From a checkpoint of a small mixture-of-experts model trained on Wikipedia.
Experts: 64 experts in each of 10 layers, 96 SwiGLU neurons an expert, a sigmoid router.
Below are experts of layer 2 (counted from 0) of a mixture-of-experts language model. Rows are named router (the router's row for the expert), gate (a neuron's input weights, with its number), up (a neuron's input weights, with its number), down (a neuron's output weights, with its number) and show model dimensions 0-191. Each number is 128 + 24 x the weight over its row's rms, rounded and kept within 0 to 255. Numbers have three digits each.
After each expert's rows: a language model's description of what the expert responds to; "comes after" lists some tokens at least twice as common just before its tokens as in all text. This comes from a sample of Wikipedia text that the model never trained on. Tokens count by the router's weight.

# expert 18
router:145080145125120114139122110085093146155067119159155132097111128155163133104116091155117167144149119142070111127150156139181137133165100129149101114078086127136127127158142181136129176129129108147135133142118124154116117139115114130105143126171135158119135121122103147141117142151108136145072115109147121150142132116088121159101113139115141120101119137161175145073103143151157114167153117132107097165127095178095138089091126169084106109140158122110140157134139087114131117123083132108120122145113135132085098125115156137104149113148140132164115088131112162158133133126177139115
gate4:170102117119140178151127165084130172135126153137112121120161156149119138141134096121128129150134079111125115145111163111143083089101120090141116121144083161114119112146146169136138132056151094123103150099113134117114126122150140104151141085127116112130101131133114092074145125132173095111098101140091132097150089094146143123113151094125121172133157116135120107090128134141114130145138105118099128175133110119119147134114082174138163130089152138145132177163156134161143145157095138138114109155125157114128113095127102125114137089170166140120139098106139136156110129179133135083
up4:108136141106108095120090123117173077156175085137154128159124134090158099103120113147112161086136121146128152139173083133133150185111140129131150119097145122147156104123145103114130129166099161082119113175129091136129152139116132142151135146146136165116143091143152178141136107160115159173107119107114109134133141162098075111158112153146144123145103133097136149145105101132116129148125128118140157109144128169118120150133108129112110101104096130121107141086078129082144106129153078166178109097161147143092122144099140111132116145110121158153100154142114133141132157073115115130
down4:084107193132080164085077127116133105070132130154157140165116087139118168147122144149116102117113120148143160141187158110118123091131129145120132118135140158124162101150129135124150174105159115112081178124135126158161100140160097107137141149101098107103145134079138179128148118111107154104155128111122182171124111156147113093111141126125113123121123130103114101109156115131128155131129126101136150169137130149140069150142144130147123126107098064145124103084119143104126118139127102139142153143125139140145116137105119134102134142098098145180165127127103138152127147118131151092
Description: Leading number digits. First digit of a number, mostly 1 or 2 starting years, after a space, parenthesis, dash or dollar sign, such as 1944, 2001.
comes after: " ", " (", "–", " $", "_{", "+"

# expert 3
router:137095163128132126137124108091121163116118116149156133112096135123135179106122128139142151130151170128095110150181111140157119118114085138149108130093141113129149128147115174077118143104115119146093134142123165148125130131124113129107131161107153102110096108100142144123086142125086145159133151116180102128107146108086156154123126135131097164107086133136103157099160122169153086121108106129124111133186128144093096108094140164087131131114162136149156101100118101158147134109082137143138111180144156144141103118110143143086160124098061126150090126162127100140146173135133134095
gate1:146114147136148089142086151166118123113126126125081091115099145144114163127130139144166117133112131134129143124147113132115090141138096134126138122152147125097092156152138141077095135123125156128140158127087147117169143130125154059107092132157136108068115134148161119114108130082089133146150138106101139139118155066077140154128121104105106147107129144107171116138137133157129138133150113085135089128122139113101163119177119122119099121086122135150104133155130127144167155132131132113147096138110158139130071143141086102134133151146172143136138083169128123077147162124195126108
up1:107132125110099121105132115141106121170155105132143180124135117153139125139154115109148095152149109079139134124128131156134155121129190140096126119115136156089155097115136181133140095145156102142111106133090133115134094131119150088154139126160130163172141123115116136105141106177128132136133090102123151103136122091120118104154106142176118121140159131116097166078136137101108117106135184102133150117118099130143118141075132111148143121141086132074139121155150130150123132113111115116107145147177083132084163117184150126143109146099075164142113129112088147084138163154101164120
down1:170117172141128124135119121139133133099113148136183154123100171181162103119128151084099104131087165115137165093116100125154099134116171161133148147115112121137123085158172095146182138168096131098121146083118146092122094127096140118157136113123116127137132143111111130150118120172176078097143136140137114118079069143146120182126106085140133106120133133139109139085145125137100076147142132143147126124119119125161117096094119135100122145112093131115137151075143127147108106127085133157139147124152112149132108120135135126161132124142095149105119172117119159147146149111112143090
Description: Digits in numbers. Single digits continuing a number that has already begun, in tables, coordinates, percentages and scores, e.g. 1'4', 8'5'%, 7'2'°.
comes after: "1", " ", "2", "3", "4", "5"

# expert 59
router:159086140082113100184114139153088173139092144171125124123085111137145157099105110118141163158172114143096124157165129130153122143151074165119071107083122116092102097163119141106122155127108140152113108124160136145131127137116117136096178140128133109121108082099127113125132147143093113139121130141171153146143132106087138168133137150095121152094089127147136147126121137170145124138119123132116109121145102158100138090102126140093138102123145127147159152093126101167139129140117152144166108149111155133092092097099163136134147139130086126163086104149121131163148140148147147093
gate0:137119126117078108099129135136093140088100134123132081143118107126152105107133108136096134131174103121111149103134127111157123141080047097168126079116151124092202135146172156124137114115113137108126132144117105143119096148124189076135145122148138130146124094125146130126128154138109118116135123111081091136150130129104115133120151156150114141156105128158119137164104155125122187145166105159162090167163141113089127109119115118111120114130178125089152124130146109112143104158140140114144112115124149155118083133131145151147129154130101114118133176116107109136145160083177125148
up0:108114144119156152123132149127113140090128119114127094109117125101155100135156120126107136130150117106090123078136115161085119198119146138124099102114145153141178119105127158105150134095086132082132112168108128105109110112110177089142121131116124182144134142134152140100114152111153093149099149075151129135142148118104120091147159142131140138152133124162091180138130194106100163165096091141116117186120150118110106155121118101144108111124161108090113109121176089112123098143159123123125132141127102152133104141128144137100098167101086127120117125152143113174164121131113109109
down0:086107103134150169107166156121169155114134142117112125133173163099113120106155143119127116135124154144111094131127112123127141147112141123108164141093140109112113097098114094102132101130114129099120132142111142119108114123124155145117134146082118117126075112092128123121104124093107112186132144116155129172173138132131120099120080101130166143182103161101132096139132122143151130164121090167152144087124155114114136141157131166116156092094157114091153129156143169116160097147126142059124091106097118143177148126123138117134123123151141138152171089111165098148101119160096127080
Description: Table row starts. Pipes and dashes opening table rows or list lines, plus a few words like aged, born and prime before a number or noun.
comes after: " |\n", "\n", ")\n", " with", " for", ".\n"

# expert 40
router:148084148102123089183105131137079178122093155147142149105098105143148156106126087129131188170180120145089126158162141136156105124143079154138087103083132127100116121145122140104122160134109139148106094131159147146133128122119111138109156139123134128119108099105121117136111132142080110130135152138165151137138127102090125159136132156087133144100098121144121134132125113179144108140129121111117094128155120163096131085097119134099145131117152122127152170116136110162124130142122153138162111139119152132071090097091161140119147144123082143165088092154110131167146151139169142100
gate0:149138113089166151117103134118102143169142099103109124101159113109120113097104135147080148129151104091071128142109105147127118143155136127142134082131160121092135117118121129071147153131106128078134137120126189122148119131158088105187147127159098172138132137116102156128141101150098149121145116119155147110134098124125125099131126158088146142134137157128140137152143159102129123136076076109145138130120112135135098112137105145082141111129187147129139148130120137168177143127129088126145067131143155145131143144109136152110115116140112193116096105091171083154101134131120111103
up0:145130123149086098154142150108160123146109145151129116147111146182159118161134116110151159117132152179146156089135144135145147116124120128142111171123103112173134138123143143191096114135120106172148100101132119149122143124105134146112109143113124068095148098111145104123133117136128109150107099114127103117139178112112101163113154088145161096143140106113131135092083104119139111107188174142128141105130132137092138152103162120171085143142116127078124124115157084072109087094157166142138142118143104116125139100131112081108145141113135109159180120130113160151153132143111152126
down0:120104103185124141125132160089173162135096153142146160119143131118111156119110123125121135122118149102098078139138087142149155128169097180105129177171118126140088134110102147124119142146153107111124119129152152125125115174152134105127148125149123124106139118128158125085128132099120125124048158103076131122150150068095100154118128161126149096110158144110159165111109139124157137110132155140128124133094149167114136117097121144127115102168121101120164137142108114106105127106117125082162164118127096114139120198078123155140141095173112108144151118131132107127091140108120129108
Description: Inner digits of numbers. Middle and late digits inside large numbers and years, especially zeros in 25,000 or 4,000, and digits in attendance figures and dates.
comes after: "0", ",", "9", "5", "6", "8"

# expert 10
router:155086133093126103175112142138089193120078148152125140112102110140141158111113096136137162168166130133088134169170136141150126150149092170140086108080125126098106122146103131109123162119112132156105104130153129155152118133110121142088167160129120111114103102098126128130123139153097108131122139123162143155140121100089139169126134143086133140112097114148129158128122122170153119141122108142125102143154103167107158080096120138096129113144145118119165165095131110162110129133131160141151117144128146120099085095087159136119147140141077128168088097156118122154141153139166157097
gate0:106103130114134115117139174157120088138148179152178128101156122137155118117137109134140113127116149091081127080118101137091135143165155074142104152123193133107129128137156137137114180147133141114125135105167115143064099110126141122105109119132133133146142099123123105143183138165102100133155145108115153158149098136126132107193138112136105121133099166153078120131151148105130120134112126105156088118128156146118102178129095123134120143151101135159137129140118097169144115122138135104112168091157149109100112127082130107132161154109131168118115101148099122160099107117146135078
up0:127126125110080151101129136130103178104156097125154142095082148091127149105143122143141126114115096091133118105128088185165156089121117135127093107147153131112125146140122156124155114171117132145147158165092114110129117097132158131122128100079089125122105127147170109120133161120134131120091093136105128113158126090176148088134131139117143139084122156135147156124147175118153133110093146133054117112098103143141126149119151137099140139102103151114114117172155141092115161149148108146119165130159161142177106114118109113146115146155135109177122131102155120131161107083135111081
down0:181137144112159155121127121126082123109121117107128149124111173082110159137127089063129108153130135122110050125126125124122098145131151144149171131109167061141165145132107129094114140136118123122162129133129136155115085160125121132102115147122143123134157115099149152148141152129095157111118136116109108117114147106155137086155130186097169142128131175138107129105116118124155149167134138056124122161125146097112136128137140094097086126116095141094132147120101130123156147097128170114094123139104143096073164110085143146116144128115110119132102170167109111127145097117127126111
Description: Cell separators after numbers. Pipe separators, spaces and commas right after numeric cells in score and results tables, plus final digits of years like 2001 and 2010.
comes after: "0", "1", "2", "9", "8", "7"

# expert 16
router:156103138101114112153106129133097147128121155133119140100090099146146137134135086124114162159160127174100133145205119142153121124139069175118085133110111121144126070163085130091135167152111125132149100116128158158128125170125138116125145148141086128104145101125128092132150131134103117117116148105137131121118134081091165171127115111107094114092099101135157140108098113140144129136093110111122117154138137161095149079099122096125133121130143132129133148115143139147104153129124131184136082149164152135116096115078148146108141141134128150169074084174123142152130141129138148091
gate0:145158141115118102165139144104112132104147090124133120123113148078085142127090118093124134111135176151138099129092133155171121126146101157124138142125164134105130179088153112118086096122121139115136086134117136160118130139129117148159096127115166150177101109105173148117096135134107104161134100110132108131182106115099159118128144093130109098140135167127109110151119139161189087139090168131138092184166114123171122170119175134151140142128136125115110094125131112132128136105130142105168137138134100171106159109170110117107095173105105151124099132130096134116125105129153105155
up0:095144099129167134157109150104098120147141119159152125128109105109097177152114161090115085170137098097118112104112119122159097139142123124119142098100147138115129153115136130130158069132130146176128090117153146139115138148122093105138103106148121135123111081169133125111142127121112126134151093145187112157160122112137127087121114125138120136102128128125075130166112152177165143161070128136162140129163149104187172160139143150126153143135113126127122110130147110168111154068171118142145088115132137181141159080125162112130104141131090104125102124104140114111125152142142108116
down0:135127128131132095159104114131125073138082110063076133116121141122094107134136117138124131133143136137116122112098145147148134110175136119101145155141148110135166148164101161143145119128149179123130112082110148168088133114135081097142118082074137116092101146145123136106111118100142137140151155095113154132169105123148157108131148104185109114157146118098133152095187099149139112143123157128165120143162127120154100116140144104141158126104141108105114085110144120109119105116138137127103103118103145150157143117179126145115146144150156172189177124084129140128129127137150090153
Description: Decimal digits, quantity words. Digits right after a decimal point or colon in measurements, times and percentages (31.9 mm, 3:20.2); also quantity words like several, various, such, three.
comes after: ".", ",", "°", ":", " and", "′"

# expert 42
router:173112143117090136148108151117141131122126132165149153132131076152103141130153117131114137138173103100119119133131131147129102126104097149133066135071151142105110139138095122095103145135100149131135102117143122152167111113130112107117163153116137118144088129097142108113129125133052129184143106112133165143160132130096100151119126156118137156148065106131137118109115099144151128160101101126121111111133134187055161114087103143113143113120140075125159117114109095151131125161119128097159131117123132103137077120103175143145156121157132131150086124121133179148143159133159102126
gate4:111141108149124120103122103139100124153128120132090146107120143107126127146116152139091128167168123087128110110144135131106149120141150134129106165107127118142121126109112131121151122120148116127088080146138178084175142093103182140133108146136121091140094162159126162177086114087138154117140190097082156164158134149142121121150097139092168133089117130115118153143157104141128155108116134092100141107162104080160119144152122123158114130168054112132111126128132113123057121146116137136134158125111137150129125102157134131122107118098120090156126141094145100173087107117105114127
up4:114088162115130158165124108156157120114197063099180162126111117168111109166134122134124123118140142156087135150118153129165181094140118112110132168128112124119158151117098129120137154138124114112121127082100123118109125142160116115112165144136152127138136039152107155110117114115143168137107125131130134102091090098132118179126163125111111129165111146088109086132114162136058125161117153163147087094114143147120133157097165150123128131123119145077128128124090140105121147104135129115126111111147130149112140158137149097135149150121143117142114142148113160120131139125107089117
down4:098140141128101094143114100139095093144142121130176095152142125165109123122141135123156159127160143103103119142143134169162095130136157173128127118118103126170124123139150125132153146128122107107102099132104099150098135083113085153105081155113158109117179123156148168125139143096115085124105128105125120143127171124161180166137103126180156133135098122144123124125138117088101068113136107122161159112096167176134138132116145132146107123144115122111130120146151118115164160163133116123130134132116145138127112178087193164117142125142151100140142113100148090067142117141132106083
Description: Event and achievement nouns. Abstract or result nouns after the, a or an ordinal, such as title, medal, victory, version, role, treatment.
comes after: " the", " a", "'s", " his", " this", " first"

# expert 38
router:151087139099125088182103137143073170116085146169132134100101102149148154108130092140135168162166130143092137166171142137149118139146099158142078106075115109109113128144103133106115144116106123149103102139160136152133126137111117122092167153130122105112109092097119120141121144154097115143121150123168137156132126096088133167132136143100114137104095120143130158124125127167150119158113120140121098137145083166103145086094129143108150115133156120118157152091127103161132139138122152156159117150135149124092090095102165148125144140145100138164077103152114136163141144153164149094
gate0:121069137112115130124141087120166137152124153147126094116100127116083097105086102178133169083124096165164151114143128099105185153144122086122131169111122119135089117162133159092144096154151129144125122134172108105115112139122134121095154150154127112136076098117104145115172161163127130084118148171102176152112131120108119153132131117099162149133119117114161125146146109115119131090103110169085081142123118149130095133140140168119134118125146138109152141145121119131130122122107117179107151161144126106098121133110148151140120124157098116169136161134104137189123169140098119142
up0:127141132098133107136170131126122166137127128176151154163153145107159140091156149135117151091117083137180127128147108165145138087120100102105134123118176142100143162139085112119136154198110135108139152126153133145105134159141162114160135120131152114128102186157151135124165125114089098105088093108080100146142125162163130073119090114108116141138124185148138107135143115147132185124131141115133135147106065123101133129106122113133142130137097121121079119094108117096130144169132115143145098109130143090129096136083103124142120108117115135155134136112109129091116113121158162148
down0:126169104139130120149142158137116143129128121121104145096184163108140098129124095143134085158149107096114127144084141087110106110080107138127169127181124153111145141170153102150135178153109167162102100131111087067108070145138092131127121142160104132156106111139110169133120120147121091113186132112087118150141135135101138121113121131133123119078101170112098146124158123154125124148144096124116141109098097140173138096149135143121172140131142097123108125162119098130117150166151093134117128110121086115112111129113092125116096134123113144111143112097075144111164124116165108128
Description: Capitalized nouns in names. Capitalized first words of organizations, places and infobox fields, such as South, National, University, Location, Spouse, Binomial, often after "the".
comes after: " the", " of", "-", " The", "'s", "The"

# expert 7
router:131093130104098105155109129129100140135151173169106122114120130133150139124116120135114176180117154107110099119145133141137132109109089159121097138105113106127142110161133122101102129123111109149158123139138149114128100128146130083117164142119130139103129119088146137105162131123120087135098119134145139137138159121085137145099124130121144137124103113111160122119126103174166112159110133165117112129129072160114152103076109143087108118105131094167185183117101147165145143139110160114121115102112154111123101058081155141142134174128089120198105129144141125150087099170123125086
gate0:133140142086124131137148165159134162104157130161113132150128139125141147108138141118091155103150131121126105126137182053127120160116119107104115102133073113150102095122135110100131117174115153143123094169189135124154113122130146136142123139156100131126127151097137153123093141122124145168106102133104138129168159150080116123085157123140131101149083127151118127133110123130112165147129146122106114084094114150108111129169133145118107128140135144116149102112120141136101116128082133144118105105076121146140165101141155094150094069192154161164093072160132129138116122138165127156
up0:140137148167121113121122086117103099146106128126148151125154092127122110155125121139135121120116115132154117151077082206114132096135143134135115159119183147118138193126095106149131124088127111111158122103074106119108170117151108128121140138125113120112135105144136118120160099143107101103151132130170131109084065114161138113174131129124127166120168107107165126135147126115120100118122112111131157174133137131155160123101132114121138136136116118110105181127109095118134109131146138080142170142164147092105103165144111159119172179074097098122168135099103136111151139103108127129
down0:126119130157144171137097142095136148141106110137136132137140133112100129104132141149178126123123079140147118109102101136115169163116166172167120109104094114123165090128072075110142098091139159100143142123142121114103134115150104139110170133151127100118049120148108140095142177095125103118129111109150093109105165138147106139116113121120138122126169059100137132100129137145130134091169143082142145124168099136116089111108159123116127132134161107125104082098117080135114143092145133140149135117143146120154139138102114137137091110172113145155163121096140134123150112170118105143
Description: Closing brackets, quotes, percents. Closing parentheses, quotes and brackets ending names, dates or abbreviations, plus percent signs and coordinate suffixes, such as "(2019)", "SL100")", °E.
comes after: "5", "4", "7", "6", "8", "3"

# expert 13
router:151083152085119100178133138140078177109087167165112147113113089139130161106110101138138165170168134135091146166183136146164129131156082168130082083081124121096124125154120146105116145116103121148114094127149140151145111134115126142095178139119121109128107103103105127138107128162100104142120126123161139146128131100099139172124134149098123133106094119147119145122124130171152119159115103125118107135136120167094143090101130138094125123146142128130160162118112117161124130142126142155152115149102144129094104102090163142120143136133094126170081115153112131169138163129151149084
gate0:162117148126139117112148167129106140135194145123157108174112102090114127117169153153119152126112139097095157102096132102093118116151099177131122123147153141118119096126140145113178175168133148118111147145130132153114136113155128156129118171151115096095136111093114102171098111133100166136158144121134127128063126124151147135150161115167078128136136111142159109140118154123099109156150160132115117116144143206128134113103111140114116140122127141131121130117140100143106115125145072114150140136140155156158136116085121114139107093099080105138091128118122101123098171122192107096
up0:174132105102146097135159134130157124162110083121150098152141158133138128129124107114162117161143131095107114139121115119170118124123162132115115138122137105128168127131129104161107089124156128134115115065130081142117140159143168146087104144159143107152105130161079142118136135137134118111151116108115161154135063103167093160116090139105141160116128127138131137116151107123137108150111104114115149164128094094118113122158161120114102115158115167105154081133071103166121157114121171090134115114087111143126149184139115143123116159121178129145134086134159163109142079124094104146
down0:121121088135127089155157097156102123114112099115129103082156147159103179085129123120127119098143167142145113127172098162139111107180104103134147124106099119113134097100131118139087168151150130153137115162132144133122133141118156140161153111091129127122122119169120118126147148134162159117132097130146133142101158134167110191093111099135144138119138157135123157122166122116104136071100128130123094106120142118167098110124095131136075098107097093172134157126110129111139162137171163124100097103121161175105107119134105117129122117134104109181191147112130142129122116151139108085
Description: Prepositions and table row ends. Prepositions like of, with, for, by after a noun, table row-end pipes, numerals, and scattered mid-phrase content words such as those, warfare.
comes after: " ", "–", " and", ";", " or", "%"

# expert 34
router:116084171108129126161112137114119138117128192146162117106115102101081148133155092138093159155135121124105118156163135122185125133124154133112119131125103133101111130147168156102146110133063129147089069140172135154130158139076139125137191104113119116104148115118092135170135121132104144115136105137134129116140126104122123153125120158133115163138136106163142161126190153160132132117139154120095150124133098155117103108120111127110107141118131092127122135114098143136133120150102119122181126173082163129130102157145139155113106154113107133186126102103101152159119174123172122100
gate0:124106122157130121146164122089114150153104115134127157176110122099150106156157135135113137077178129103112114113148142129120140102128117149112113132110146156086138120073136117078159139169096088130160091109119140118152163123092180118128172157172120099110138167150144150141101148108144113139145127109148139094137145134122140118137127182161131112140111126124111129118144108118114092147154120160128121157106072149090141129114102123108119106120112143105115132099131082148079086130109107108136101085147155142142129178138120094142148120127117134106140106125094129064131153207113134119
up0:183192167080107146100125105131136112124144160124100102092130142143129123125143145126130103106109124148151106118154120127099179113104127127133136122098130081117098119176112141175093125093148145147138173132093089159106098109179113130133086106100142167159121111097133093105163105147118150139116115148152118152113133139161144129183099134149119148096147118161162119149091144113123146112109126113116121132105152115152105118161157162144141148148122129137151102104093095146167166138139105154113143156118122109119125065147072116127153123139145129123127153159172148148131124085131129163
down0:148113105123126107120128116160105104114132136126109148118140121136144103136113091161131155113182098087087118128132109119130104177142120085062091094101170167134152109146132085126100154182140135136133147135124163124124184146108074149146112109122135079116125096154156159087154183107138170112115145119164121116166152119153139104157122134122128139113130151128150140122077145150171127133142110135095138119077127142107136160144132110150158128140131151170125107105128120139149131152132141096140120144138123091138149109126144135144080111142154115119065127095138149110139147117067123103
Description: Clause-linking conjunctions. Conjunctions and prepositions joining clauses or list items, usually after a comma: and, by, with, but, including, while.
comes after: ",", " such", " well", "\"", ")", "ed"

# expert 31
router:140088143085121109194106140140083177124086154173136144109102103148148154114115113149142180159164106132090148157161113149141111134150076152137086121069135113101108117133113119115122152130115121145113106107151144149139114154115127127093173161134123119127103110100106117139121141126093113129133152131161155149134128106091131174131134147093129137108107126142130143132123134171148106134106107119118080138157121160096157089090126141091128114135152123141152156090126109163137125133124147153151109140124150133084101094098157142135143122132086141169086088145116146159138157170170153106
gate0:122141116088112133117150088138143151086140164145124112115097134172138108095107108123128142107134106105111086141106159120143137107119160156116116135108142098152131136134135115143107142121134144177124125146118143118150092123118142133156137143140150055115067159130147123132170120111169141135167140142140130166161098124142119144156156076129102165093144183121151157140153144129126084112157159152108131091128110130129102168101136110108142140128123099114100166130159164123160109171114117076150113106134099175131123111148121106091189133120118156141091105109181130111105136099158103115
up0:145136137134127136119146118128122092116175099101141135151140105095160123154134089131138115101120104124104103123118152167121140125150157138134136166157093130144127121132108156091082130128127110111080128135124104115117147098060103128091097130124124123085113122163103094144134104128104113153149136085117173141107147090123166124144129129151133136201130126145120168128079117143139121127089135110089142169128127139157140151150112102174138154148181094143168169129134145137093117136129117078114127115137123103154166116079103128071122145134117128145135109190100128126139105176121134164
down0:109193138138091119095114162091149126143141133134089183124112113193175123126132130123093111142127132154117149141106124109117117170142131137115104142095106143169135144130150101137120160151126135065077108140098125115117149149152110123126130171146165121129116100136086124100125112143130139141127127104108105165106083137128138134127105125149134115120153118127107089094168113122123091117154102119136101118132098151160159131090115124110121106139102138161108158151156135114134083144102099132105092108153110131081112133136107091149177177137146144099172199108129114118144119156128167101
Description: Commas, spaces in data. Commas, spaces and dashes inside numbers, dates, coordinates and stats tables, plus some sentence-final nouns like hold, later, time.
comes after: " |", "3", "–", "5", "4", "6"

# expert 55
router:139107149099112130172156113086091127122125182172143127115105109133135145103191116138155166157134141162128158174149095171119122133145129148153108096099139115114104089150090114107133151161135168148105146142172099120142149125132143111120183133114136121123075088110083115150144148139094102147120115124151105155106166100122112154129123143113141123084090114132075161128138143158155117108121165156096088118126118134086155093124124138099135132136129116154149129129129083159138157136078134152165146131133162136099106140109153169090143093119095139118108124147104126140141148125139148100
gate1:117138147128123136160118186161120096084124126162104119156127117143136140145135166117122150158140120161123092107135097100127119159092090136108144115102136116131125145074092126142141154107125148105075101145146150127102150136130126116160138105114126102157141143103145137161099161157117116127123113149196117099151118150127127132114168101105112122168155111160140105122104101122120111171154092090146142128117144110118124070148165129142144117145065115152104162118099143131108111137097098100123097128121137123121160114086133116070104143129136177151139142128104110078119191158165156134
up1:162125113152121100136121103099139121110129088135100126099147128161108087105134149109091136116146137144125093127146160167110172129144112113088137129131156141114118129176098117126136130171121156171163167114123094133138149142098112108083135119137136134124148140166149115122162120120134108155104133130130146117123129145162133115111087140142139127108094160054130179127112129107151165103111154090140087085170102109156109119141149132129116125157136128132137060105153118152197106139187108135105142107126136148135076135125117120130157085115137118151104116144111169126164113121158155079
down1:137092163104127124098126153139140123117150136175139143099139145088127115104120143128145136100121128111157124144186101119129111130109140128120133174168140151130137145138091113112113125138094126111141173076149096162151100167119115124110099125135091131088136116150108119129136168119115147130111108167083187183122139154112123133147137135124129099137115161082175138065116121146113099114111108135145111116176142142140109104123152155137127122144132116117124117110143157129090137129139103133186115072172141117155138165110162132158169096132102081191129113103140111125117160152139174126
Description: Punctuation inside numbers, tables. Decimal points, commas, dashes and pipes between digits in stats tables, scores and measurements, such as 0.36, 6–0, 4–6, "2nd".
comes after: " |", "0", "3", "1", "2", "4"

# expert 36
router:162099130110126107136113134107143156096090118137115114118131084118119134116113083155161163137154155078089116142151160114166133138148069157127111122123115138092154128147130157106114150125137140101115124128148158167150097129118077147128138130133146115105136139128149115082097104131099141145122140125152145130157111085107144133124139125135096146165103147127172117141158108172167134152116121116142108140168104160101112112104118109138139075104167107078137137095139145144106143146151142137122102165115126105122120084097178065137129155111078125191087096129125136164155149134158140107
gate1:158201070160119098141119120119092083092135133099148140070157095106139179146127101148105130136120127116112103130117132133150187116128112108127149135084102118125145086111122126125112128128129131095118097113143079132126100107128118104153093123110121103123132091170144098090148108138143103136152163124128156158170191092116153129106117140100120185139110155108139168132113128128127149159113131114137136115158133116107140146096155104125115091189135133102092112152114101081116148138161097123119144114139115139086141099133135085131110142144143120152156094123137153103096109149122136117
up1:088097156111115162168115111145114171140149108186103158169111134146149125090079101120133149161131141140122155079120137091102125131083140141137105125157166141129135169112108165136153145130129105104147171093151143093142124150128140123124121138143130153088156147123104130126150145102140151088101072111120123120112089127098153144155112130161117076124154100153094112134136150125103120101095099115119147127130143099136112158131121130155110126094078132166124141122161160126118115157117156096073078169122170144090156129129100150128133099133100128137143099088118128133163109113143107151
down1:128147102139140118154125081173137111114113136128151151143114117098185134132111143118198116115132092180084119137167132080144090134096111111127139117142177151127143104122141091154122126118111159158113175141142126115091104122099142151120105138099115133100152136103134093155151189124103099132150131155119120092100152144103125122111131157109155119161068111135163158172153140132148128126196120116131098153133147112130145132144139126118154127108116109132124072108135116124120151098150121127129151078082129084104140166146126169121138067161153122137128108148134122119124104146142131132
Description: Final number digits. Last digit of years and other numbers, such as 1947, 1835, 1995, plus century, million, BC and CE.
comes after: "0", "1", "2", "8", "9", "7"

# expert 56
router:172124143093125098141114102107073162116100132152095161125117121143144134115138102131165156159142140135120134146158159136157139159119127156134057112072125105108081097143147148086095163143135122137099119121139163105152124142092147094089169149107149157109130137078120126141111101131092108114146137103152145142118157124113144153161141107110080157134096142144130157116130141162150102126124114115134124133137098159127117098127146158103103103132137096147127129107157135142104134135128166131141135185096143135069086095149130152105158141135106136149080084161133148118155160113149136086
gate0:162099112139121153139127125158149120111149107106093147105102132135143128124122100102174120172140097090136131154158149133110159141131131105129197112110119167174148155121103155138077119123105107113120115147082158132091126095115142102173128122114157142160142115101095126162151159104154161107147122104160133120118110135152106121135163124152118145084139154163146148155149135133090124143093130128129123131146123160055086068122154110116144141153090142149117156100116169127117098100075173117088102106146140130138125106146126166110148096138105118104136141142129141126095129170120115108
up0:171117144104138137162116119152144153132162113108109145129106161130148138135094100098136129158136088107151144145151135119114147157120100114118141116118128159176138136130080153160106126128119105126123130119087129131090111118153115106139141144094159133169114075110121141151139169133140145103180099146132120121135110143129123121132144157121117156129116138143153123164147154164094088155082117116154107140142119156043098052147156143104130118165115146156069119115118159127121106094103132106077107121148188148142133135124143164135163084129077140129122154138103157120129111136136113100
down0:167184131131133118119120130116124120126146071087147122136127138087123133116105109147216139092159117150140099115158158089111114100146114110136143141125157125125166133118167130123088112125104151104123160154168117113120146141172130098160145101162097186120126117138147103171148098146139153105158104129160138115154139129134188111126138094146145151127159097133084114148097134127098139131111109154156142133126109111135110094122121165114132134122094151145137123167136125088150086133150149151097119111117132150119152101094066137137163084094109140135116092132132114103129077140130107128
Description: Spaced initial letters. Single letters with a leading space that begin a longer word or name split into pieces, such as " d"ata, " T"opeka, " R"oxas.
comes after: " (", " \"", " |", ":", "-", ";"

# expert 4
router:144110119121091129168088087118052112113112113157128129133122096162124125119164116138151167156160126084118131150155143120161112140132136154097062094075125137095131127144113142093084187148127128145147093131169154101157128125102113122116165137125116155127129139098143139159112103099093145196102107088170149139114138119107120169150131156104122128106122127130111160115118124133143111136086139123106130112108142170067136109124096120139129113132121155114181130088140123118135152146126122143176127148141149107111096112112192127148106115150122119137108089130115126136136155133146114122
gate0:110142127172123124161123133151149187170132090068086111132138155131140120121177149096117174142136100087132104121143113199157102157172109177105124147155102155087146074171100150171097127141137100110131096116121108150125140116103155116098131136131125134105110160173127124152124111131125123171146095102104112088150130140146147124129157133117169117137181104126089133123136134128130121124133163135144155127187096149114132151151098141132103117122144117153151103128085138109142182117132122124086095129112121115110143116150121088135144130129102092126126090139124125117161135136108121134
up0:127151109146072108121150153119130141118086093167109129114131130138129131103163120125129136173137161114137098115106103092140123110154126137118113134158122086097142125151108119161150121136088089143122123123122102127151127132133108133110145137148093118116159135129173100131090085090096127166116115117150086098169159157117127103071135150097175105138155089114117161141128162139083128172156205135171127137127148148095165169124104126112136102103158141122137108087141123135153141152132131135164135088141119068138153141136116100136127138135137167134135153170120104146140166128151166146
down0:125124096136129116127079125116115093173114106116125082114166117158138103103098121132119150119095081107107084164148150093093133117162133164125121125151122110126155126118138091122108105115114095121086064103118065137134138112136115124116113138123116127125135083144176156124152116134144112156118135153076138134102124163163094140136079132129130187108107119114156132112098143173153131146132116114191107129103105098112184088124138087154153113136151131145137145124102093122134134085170083148129140125143124135109150132159125158128129100125153096108088108107120130109153139094148118119
Description: Field labels in infoboxes. Capitalized field and header words at the start of infobox lines, table rows or headings, such as Country, Location, Total, List, JPL.
comes after: "-", " |", "|", "\n\n", "==", ":"